config = dict(
    router_score='softmax',
    head_dim=32,
    vocab_size=8192,
    norm='layernorm',
    init='normal',
    init_std_o=0.00971,
    init_std_up=0.0412,
    learning_rate=0.00403,
    max_grad_norm=1.0,
    warmup_steps=50,
    final_lr_fraction=0.0,
)
Below are experts of layer 2 (counted from 0) of a mixture-of-experts language model. Rows are named gate (a neuron's input weights, with its number), up (a neuron's input weights, with its number) and show model dimensions 128-255. Each number is 128 + 32 x the weight over its row's rms, rounded and kept within 0 to 255.
Before each expert's rows: a language model's description of what the expert responds to. This comes from a sample of Wikipedia text that the model never trained on.

# expert 35
Colons, semicolons and pipes as field separators in lists, infoboxes and titles, as in Produced by:, Note:, or song times 3:51.
gate0 [121 136  87 131 112 159 141 137 143 116 107 144 135 105 163 166 110 130  96 136  48  82 183 171 155 101 145 130 119 159 137 123 204 111 154 131 101 102 111 137 117 116 133 156 136 115 140 102 147 131  60 105 144  91 146 123 161  73 169 125  94 133 136 137 129 153 114 156  91 119 143 125 111  82  79 115 105 155  85 152 172  85  97 111  96 133 132 105 127 185 124 146 215 132  88 162 173 177  43 124  85 113  73 157 168  77  99 136 127  70 156  96 181  97 203 136 112 136 113 126 209  85 138 147 115 168 131 130]
up0 [129 146 161 139 184  69 140 112 107 192  86 148 126 130  92 116 123  75 157 166 126 108  71 160 132 118 179 149 127 169 194 127 121 159 146  73  96 155 114 114  99 208  80 142 139  90 136  87 163  69 168 108 114 177 116 176  85 141 111 168 144 144 190 164 106  99 146 129 115 141 130 140 102 137 127 137 111 125 138 133 112 162  98 177 125 118 113  84  97 114 142 148 180 137 118 109 119 100 168 185 152 145 156 169 158 180 144  85  99 150 178  96  87 123 162 185 128 141 192 124 104 135  96 133  90 122 130 145]

# expert 44
The possessive his or her and career words in athlete biographies, like began his career, earned his first cap, football.
gate0 [167 151 175 117 118 168 108 200 119 151  87 175 100 173 116 116 188  95 111 110 185 120 127 132 201 111 142 132  71 115  46 144  95 119 147 169  81 170 114 152  87  62  92 148 161 157 124 133 131 135 103 120 134 159 153 125 128 148 122 127 173 120 117 101 126  67 161  97 158 112 213 141 144  98  77 136 194 129  96 182 198 111 171 110 113 132 100 149  97 193 177  66 167 111  99 155 196 136 119 152 173 132  87 146  82 100 161 165 104 122 121  67  96 131 154 103 122 111  60  94 113 111 131 194 104 141 158 133]
up0 [ 56 147 128  91  88  96 150 148 110 104 120 113 130 120 156 118 125 139 118 115 113 135 111 121  82 152 152 105 118  76 136 178 109 126  55 151 143  71 150 139 117 122 143 165 148 138 125  83 164 153 109 100 161 127 139 180 104 154 200 167  62  89 159 137  70 148 121 199  97 171  87 168 164  99 146 133 156  74 148 118 174 118  69 121  72 137 148 129 102 200 111 107 127 119 124  80 165 133 153 137 166 126 143 168 185 198 133 168 188 159 130 149 144 169 102 116  83 103 134 111 105 193  78 135 130 104 162  85]

# expert 63
Forms of be and have plus not, also, but right after a subject, such as was, is, were, had.
gate1 [159 134 171 154 166 129 117 137 132 125 139 155 103 178  93 148  93 150 114 125 101 128 170  73 180 107 179 112 115 117  83 125 142 107  68 160  84 167  75  78 141 104 162 137 192 153 157 106 170 125 115 101  71  87 135 177 150 150 153 159 161 152 121 208  92 122 120 170 151 149 109  85 109 117  86 139  82 149 109 167 133 217  95 108 106  93 109 190  82  77 124 119 147 146 143  93  80 148 131 101  77 127 125 159  91 101 118 104 116  50 109  98 166 108  86 103 116 154 153 142 149 103 130 137 154 170 113  90]
up1 [121 143  88 145 188 114 162 159 143 135  93  78 104 100  94 136 180 158 103 168 177 173 100 147 114 140 112 153 156 179 112 159 138 152 167 105 166 158 186 141 155 152 173 139 156 169  90 142 110 135 168  91 155  98 121 139 131  65 164 112 134 135 116  53 133 144  84  94 115 129 104 117  70 114 121  62 112 121 148 129 135 156 111 154 124  82 114 116 184 146 109 142 133  61 114 141 140 102 151 185  50 112 138 135 135 124 147 163  92 137 141 201 114  76 146 143 127 161 159 123 161 116 151 117 138  84  76  91]

# expert 62
Word pieces with French or Romance flavor, especially accented é, ér, è, ü, and endings like -ion, -ce in names.
gate0 [156 109 117 126 108  93 154  98 115 147 135 108 119 100  91  92 143 116  47 155 133 139 156 168 156 142 139  72 123 127 139 137 164  99  95  87 194 119  73  80 108 166 122 164 157 203 139 127  56 110 148 104 161 133 123 119 136 124 133 158 137 101 116 143 105 129 142 132  94  80  62 110 111 125 143 166 136 128 134 134 144  85 118 152 120  97 126 131  67 129 174 156 134 144 233  80 167  71  96  88 135 133 134 111 156 131 177 200 137  50 109 132 115 129 137 179 102 126 186 158 119 159 128 123  92 128 179 113]
up0 [133 125  96  77 110  86 109 103 106 159 105  64 155 160 102 108 130  84 105  63 159 106 148 152 125 132 133 142 131  81 112 127 107 180 147 190  62 151 146 153 143 112 177 152 135  68  83 113 117 171  89 162 177 164 115 131 112 121  44 107 122 124  87 111  64 138 106 128 125 101 122 124 125 187  83 143 122 157 133 118 125 131 110 127  78 162 125  88 156 119 103 111 171 159  74 186 209 127 155 115 111 151 124  77 137  90 176 139  95 146 111 179 112 118 116 160 136  98 124 139  78 122 144 101 170 152 136  93]

# expert 17
Short two-letter syllable pieces such as do, co, go, to, Co, Pa, often the start or middle of a name: Overdose, Aberdour, McIntosh.
gate0 [ 67  75 119 128 117  91 147  91 131  82 102 133 144 120 100 126 116 124 122 121 178 105  81 151  93 139  95 161 114 115  20 116 123  96 123 187  56 162  68 113 142 167  88 129 148  99 111  87 105 121 111 159 148 117 125 130  92 116 155 131 142 156 138 170 173 116 161 122  85 139 201 150  94 164  91 162 134 137  88 142 102 145 187 142 147 135 149 101 150 116 116 108 128  69 106 167 146 189 126 145  84 173  80 134 157  85  97 132 140 102 105 182 141 133 123 156 169 114  33 153 119 120 118 161  85 167 144  75]
up0 [ 76 123 117 115 176 124 105 135 116 149 101 127 140 116 133 223 174 128  88 132 154 104 162  37 121  72 139  89 144  90 125 186 112 154 111 116 165 112 165  85 136  68 147 154 150 144 122  75 142 196  97 152 162 111 143 122 109 186 150 124 154  98 108 155  83 105  86 115 120 201 112 147  93 137 117 107  62 138 101 113 115 164  92 104  70 116 209 100 130 164 115 101  95 132  93 142 168 159  95 130 116 110 125 131 129 107 130  73 122 129 168  88  73 122 109 145 118 110  92 140 153  91 117 168 120  63 125 140]

# expert 56
The pipe starting a wiki-table row after a line break, plus list hyphens and prefixes like non, double, multi.
gate0 [151 130 200 150 114  93  91 138 151 145 141 255 157 113 152  90 135 160 131  88 131  89  74 105 109 125 103  72 100 155  99 134 114 110 131 152 104 131 156 158 171 120 129 150 153 142 146  80  55 124  88  92 123 133 108 166 105 165 156 117 121 141 107  43 133  94 158 163 143  88  95 174 104 105 103 138 109 110 101 133  46  86 118 155 154  83  98 119 161 133  99  62 106 157 106 118 101 145 141 128 117 162 185 168 113 112 143 106 132 164 144 166 124  71 160 181 175 113 158 123 145 153 178 115 122 174 127 118]
up0 [126 106 109 134 127 180 119 164 165 172 124 138 110 133  71 148 118 118  98 130 144  85  97 148 179  64 114 107 115 107 216  39 116 143  86 168 134  40 168  93 152 102 129 121 159 110 128 144 161 154 122  84 189 165 193 113 114  95 117 172 135 140 151 156 114 127 126 138 106 149 172 102 191 139 143 194 162 165  81  49 141 113  95 173 128 115 130 137 117 182 114 145 102 119 158  99  87  61 154 133 141 131 126 133  87 141 131 134 176 118 122 157 105 114 152 154 135 163 134 100 121 115 152 115 150 141 147 108]

# expert 10
Commas, plus some "and" and semicolons, closing a clause, list item or place name before and, which or but, e.g. Wednesfield, promoted.
gate0 [119 169 137 147 149 142 168 194 155 124  90 120 147  88 121 122 136 111 173 111 121 138 181  46 135 122 113 102 108  96  66  99 108 130 202 195 167  91  63 148 191 163 126 136  18 180 111  97  88 129 114 112 146 150 120 155 137 129 200 175 158 136 186  88 107 138 111  98 160 101 120 160  78  70 157  65 138 193 146 115 124 151 133 148 139 123 166 127 172 152  93 121 167 101 130 125 184 175 124 168  68  86 140 112 149  78 138 115  99 182 155  74 131 129 147 129 112 126 148 117 139 129  90 122  77 146 134 127]
up0 [108 137 113 109 171 144  79  70 147 160 131  98 173  88 144 179 140 172  98 123 142 121 107 166 129  55  98 109  86 106  52 176 126 161 148  96 143 140 145 175 176 121 104 140 199 170 145 150 116 153 158 195 138  99 137 103 138 121  63 147  98 152 138 128 190 110 108 123 124  99 122 111 128 131  91 104 119 149  82 124  95 134 119 153  98 146 111 114 155 100 152 136  83 137 171 186  54 126 115 102  50 147 139 133  65  80 113 131 148  53  91  52  98 123  95 191  88 152  86 106 159 122 161 147  91 128 163 153]

# expert 37
Word-internal pieces such as ter in cutters, ron, ost, cent, plus quantifiers all, each, every and blank table cells.
gate1 [132  85  98 136  55  84  97 148 200 125 102  94 166 181 155 130  72 161 148  89 121 139 135 132 208 180 124 107  98  97 174 137  97 114 105 126 133  90 125 131 129 117  84 188 155 133 146 107 196 100 131  93 127 147 111 131 118 100  63 194 144 102 152 146  97 137 145 147 128 124 107  79 118  86 108 129 140 138 129  91  74 155 118 118 158 189 142 133 122  90 128  98 148  85 150  89  78 150 170 120 125 125 134 117  81 141 150  58 151 142 162 111 114 157  87 101 138 117 157 200 161  84 159 128 183 153 116 148]
up1 [ 95 145 211 123 117  96 156  88  82  96 131 170 117 147 136 121  82 100 114 140 101  70 176 139 117 129 134 173  90 136 141 113 230 128 153 178 166 144 129 134  84 129 189  98  94 114 107 139 116 161 111 112 120 197 116 160 112 207 107 192 112 134 165 119  95 146  58 167  79 109 122 138 173 111 137 125 183 136 132 179 167 123 210  96  92 186 142 111 133 100 124 106  72 156  95 138 167 120 126 153 126 117 103  87 142  95 111  88 126  92  88 115 111 139 122 150 106 166 156 133  97  98 119 134 166 122 116 112]

# expert 19
Subject pronouns he, she, He, She in biographies, plus infobox field words like Born, Date of birth, Directed.
gate0 [106 142 102 179 214 129 149 148 155 115 128 151 139 119 141  68  96 181 157 106 206  97 110  74 112 152 153 157 149 165  84 150 129 170  88  85  78 133 142 130 144  69 125  88 118 155 180 135 153 162 123 132 113 113 161 101 116  94 102 148 168  85 144 183 116 174 126 165  68 135 138 177 127 204 165 152 111  93 110  85 162 145 172 115 149 142 121 139 119  71 115 154 193 145 100 190 153 135 169  92  97 141 162 107 113  72 120 140 138  89 111 139 137 107 144 119 164 114 138 118  84 157  80 121 104 122  96 103]
up0 [132 148 169 107  85 150 116 194 141 131  94 126 179 141 113 165 154 158 129 129 107 153 117 120  46 191 129 142 123 131 118 121 120 136 160 159 106 106 114  70 118  95 170 165  94 158  83  75 149 155 144 141 126  97 134 106 123 143 123 124 159 108 155  48 129  77 138 146 153 130 138 110 155 119 113 191 172 151 140 146 108 123 125 135  45  74 118 150 163 143 115 112 129  72 141 140 179 101 118 136 126 131  41  90 129 121 129 130 163 113 172 104 175 135  91  63 140 153 111 120 191 129 174 158  75 149 119 132]

# expert 32
Year numbers in sports seasons, tournaments and tables (2010, 2022), plus season, League, and place, often near Cup.
gate0 [177 168 114 135 135 129 135 105 190  95 123 109 124 171 125 159 124 157 144  76 126 119 106 144 141 132 186  58 136 141 112 117 175 153 146 143 159 147 177 127 195 179 112  87  92 121 169  79  86 179 123 103 113 120 112 124 143 112 140 145 105 139 101 143 106 130  68 118  67 134 107 127 150 116 132 117 126 159 153  97 188 198 163 133  98 140 133  49 105 129  76 112 166 124 133 144  99 103  89 141 152 201 154 200 169  83 174  81 131 132 119 155 119 170 153 192 166 138  81 114 145 227 114  94 172 158 127 153]
up0 [ 38  97 137 133 184 125 151 129 156 154  96  70 170 124  98 151 136 134 152  92 108 116  61  83 164 113 183 151 144 121 154 161  95 126 169  97 104 122 124 120  97 149 123 119 101 140 134 165  71 109 102 147 114  75 160 126 195 116  99 101 153 122 106  96 187 147  66 100  93  73 115 159 124 152 109 168 110  39  79 115 175 158  96 136 155 119 119 109 107 125  92 102 121 120  93 152  91  92 113 113 135 146 143 172 164  92 181 130  90 138 141 136 166 138 110 180  85 129 156  86 113 113  90 199 125 167 134 106]

# expert 53
Numbers and quantity or descriptive words after a, the or of, such as one, two, several, many, multiple, primary, average.
gate1 [ 93 192 143 181  87  79  82 130 151 119 146 174 180 122 213 160 128  81 153 127  99 149 180 132 158 135 122 145 146 145 143  89 155 131 114 135 229  99  56 149 103 101 151 107  95 111 195 109  98  89 117 135 151 141 185 154 151 107 131 144  40  80 150 110 191 117 184  69  86 150 100 155 124 162 124 230 146  99 157 116 130 115 131 104 164 126  98  91 123 126 117 108  99  89 158 132 133 160 144 116 111 113 166  71  91 121  91 154 168 156 146 119 138 125 115 112  90 139  91 116  90  78 139 184 125 159 104 101]
up1 [110 133 114 114 115 145 131 148  84 100 192 114 183 126 119 114 113 168 172 136  88 121 162 160 134 125 116  46 128 135 128 122 197 109 102  84  93  92 157 114 102 110 150 193 131 173 158 107 128 111 167  96 124 149 110 171 118 122 104 144 152 164 111 145 103 137  98 167 129 143 103 115  68 132 105 100 108 175 151 160 101 123 134 174 131  76 101 120 129 153 160 107 160 119 114 111 179 108  84 117 110 130 100 163 126 144 166  85 131 129 102  89  85  62 165 124 160  64 202 146  72 115 180 136  90 110 173 121]

# expert 22
Pipe characters between table cells, mostly after numbers, percentages or names in election, sports and chart tables; also semicolons in stat rows.
gate0 [195 150 121 107  94 159 155 120 124 163 175 116  92 116 107 177 161  91 122 154 152 107 113 117 139 129 123 124 147 134  99 100 135 158  83 168 163 144 187 129 112 165 137 132 103 113 115 131 144 134 114 123 145 156 183 149  77 130 122 114 121 176  78 150 180 100 164 103 105 127 110 199  73 126 111 104 166 131 114 150 139 165 174 111 127 113 125  99 104 169 192  81  82  93 106 130 187 149  90 110 168 133 118 153 115 166 164 121 162  89 183 100 158 180 108 121 124 176 155 200 181 139 198 142 117 101 136 153]
up0 [102 146  77 130 154 169 118  78 106 120 163  83 140  60  86 178 112 134 118  77 115 164 171  88  93 107 152 162 108 138 122 143  95 114 124 173 136 155 110 123 143 169 135  88 181 166  96 117  74  87 111 178 151 134  97  67  99 146 125 148 160 132  42 142 140 102 149 128  99 183 148 100 155 112 130  89  92 124 116 116 126 130 156 156 113 109 103 141 128 131  86 109  96 188 125 131 122 149 114 183 159 147 153 139  96 193 151 123 138  95 172 138  51 154  79 144 153 209 141 194 130 122  80 148 150  66 120 177]

# expert 59
First piece of a split word or name after a space, like Ad, Am, Sp, dis, rec, often inside quoted song or album titles: Consumer, Depth.
gate0 [135  95 155 156  91 157 128 161  86 148 104 159 129 157 172  83 136 139  86  72 147  91 159  87  89 108 111  49 132 107 118 125 139 140 108 120 141 141  79 110 133 148  61 156 105 158  96 147 184 135 140 123  88 136 152 110  55  98 143 147  94 116 136 154 142 101 142  82 151 134 136 109 120 106 171 141 171 177 170 144 127 152 120 150 124 129 167 119 183 136 187 158 102 139 113  38  96 128  94 147 115  99 102 178 123 133 118 175 123  99 100 129 124  27 190 149 142 104 180 167 157  69 113 127 195  89 108 151]
up0 [120 114 144 147 196 100 164 174  92 151 173 156  89 194 168 128 172  68 129 193 154 129 115 137 146 102 126  98 116 170 144 151 178  82 151 107 116 109 116 171 136 137 143 100 111 121 107 120 109 135  66 160 111 144 121 111 148 167 105 162 131 152 127 128 120 140 153 136 172 135 141 102 124 146  50  76 132 115  50 134 133 127 122 128 134 166 110  59 102 101  54 158 133 122 123  94 119 142 108 113 103  76 137 104 155 116 157 104 107 113 156 121 184 111 113 127 143 183 155 125  68 174 126 130 140 161 103  91]

# expert 28
Hyphens starting infobox lines after a line break, e.g. "- Spouse:", "- Rank:", plus hyphens inside compounds and ISBNs like Schleswig-Holstein.
gate0 [ 89  99 116 101  82 134 107  87  91 170 147 161 146 108 173 113 124 130 111 124  48 158 115 104  80 110 141 133 129 147 146 132 118  51 110 130 120 149 152 125 152  56 138 121 117 118 155 181 125 143 128 143 163 127 160 142  74 146  99 108 145 147 151  98 135 139 127 194 157 128 139 140 144 170 129  76 132 126 136 111 129  84 155 123 128  80 170  81 141 108 107 115 109 132 133 135 145 143 133 124 146 146 122 127 176 144 152  97 126 131 135 174  86 108  91 151 117 127  94 121 184  98 114 112  90 179 120 123]
up0 [ 53 139 138 114 136  93 125 129 122 105 162  98 113  97 110  94  85 111  62 110 176 148 143 106 158 127 112 120 153 189 160  71 155 145 103 163 181 108 146  68 115 115 108  95 170 143 125 112 133 162 112 153  82 144  79 125 116 166 145 120 133  96 107 135 102 157 124  39 145 160 154 109 182 133  97 133 133 104 151  94 144 134 110 108 103 113 109 144 190 181 174 124 101 139 232 117 172 157  84 125 144 107  92 105 111  72  95  54 113  83 140 132 128 113 155  89 153  96 173 138 121 147 173 137  72 153 193  87]

# expert 30
Ordinary nouns right after the, a or his and before of or punctuation, such as family, station, history, place.
gate1 [127 193 122 150 161 106 113 127 121 147 169 148 111 128 125 103 163  65  88 110 178 160 203 168 127  95 112 121 131  91 142 129 181 118 122 178 151 121 143 113 117 232  98 102  91  84 106 168  99 121 112 123 123  95 139 142 147 145 138 106  90 148 135 178 117 126 119 105 148 142 152  74 165 125  72  68 167  93 116  65 137  44 166 113 152 131 174 158  91 150 110 161 131 108 125 155 119 100 146  95  56 156 190 149 136 121  85 100  99 182  88  94  82  87 135 165 132 128 112  70 172 104 104 133 163 127 156 115]
up1 [187  32 142 139  83 124 129 130 122 115 169 165 138  90 108 203 148 121  70 117 170 148 132 130 135 115 127  81 168 157 161 113  91 135  93 109 123 155 117 143 131  32 104 104 166 125 124 124 133 168 115  82  90 115 119 134 143 101 125 150 205 151 113 116 179 123 169  69 113 100 135 134 152  91 137 143 116 161 125 139 195 175 180 140 152 132 139 125  84  97 161 167 152 166 177 144 129 125 129 108 176 131 132 120  77  90 167  90  78 114 107 143 123 161 116 115  98 118 130 153 142 146 138 110  84 141 139 141]

# expert 2
Election-result table headers and terms (Candidate, Votes, Party, election), plus the ending -on in names like Macon, Hudson.
gate0 [105 150  88 103  93 120 144 107 111 130 120 167 141  96 130 100 100  82 182 131 153 178 103 104 107 163 127 127 175 120 126 127 124 141  71 184 146  93 121 109  86 126 175 140 139 130 123  75 106 121 105 171 154 120 137  86 115 150 144 191 138 101 152 169  81 108 131 147 207 156 185 110 146  71 106 100 159 129  83  77 118 145 116 105 149 145  79 147 161  72 136 156  97 155 143 117 102 112 124 170  84 116  80 131  97 169 125 102  88 110 147 185  74 132 101 129 165 126  74 139 179 108 122 137 163 180 119 104]
up0 [140 106 162 126 134 168 166 155 168 119 148 208 116 106  90  89 127 115 111 137 146 152 126 115  48 110  94 143  79 152  99 149 107 146 121 120 158  54 149 109  83 153 142 131  80 218  95 150 166 143 115 121 163 120  83 153 104 198 109 108 164 108  82 153 145 125 152 112  85  75 126 122 147 120 143 131 135 161 107 136  95  69  96  98 159 109 156 188 151 108 136 185  96 107 182  84 124 103 145 110 101 129 150  88 126  89 133 136 142 137  92 138 115 144  90  92 178 129 146 152 109 177 106  66  82 147 151 100]

# expert 41
Adverb pieces like -ly, -ally and words such as more, most, well, also, very, often, as in nationally significant or usually called.
gate1 [109 113 148 104 179  99 130  98 124  97 147 164 112 124 153  97 139 113 138 133 161 165  92 103  62 104  76  87 180 102 144 143 145 107 121 202 176 105 133 140 119 143 125 110 117 138 141 112 145 102 141  94  97 125 139 162  88 121 102 138 162 158  63 104 126 139  79 119 118 110 157 151 167 202 131 154 176 141 111 116 147 142 130 117 175 117  74  91 129 149 129 156  97 142  98 178  87  61  89 111 140  64  78  99 106 143 158 143 119 170 200  77 164 128 176 115 110 137 164 124 104  54 101  99 148 108 147  75]
up1 [156 117 125  66 130 146 113 140 147  82 170  66 127  90 116 137 116 180 139 138 114 123 146 138  96 145  87  85 112 158 167 113  68 159 163 174 135 127  93 140 188 101 108  95 113 110 145 160 110 150 115 166 102  78  99 140 102  93 175 144 114 162 113 122  81 157 120 140 180 140 130 154 123  40  89 114 189 174 123  86  89 106 126  66 134 107 140 178 100 196 105 128 104 146 106 156 129 195  95 117 159  60 131 164 139 151 161 119 191 200 182 127 150 153 148 109 139 147 152 162 121 111 150 107 145  85 134  75]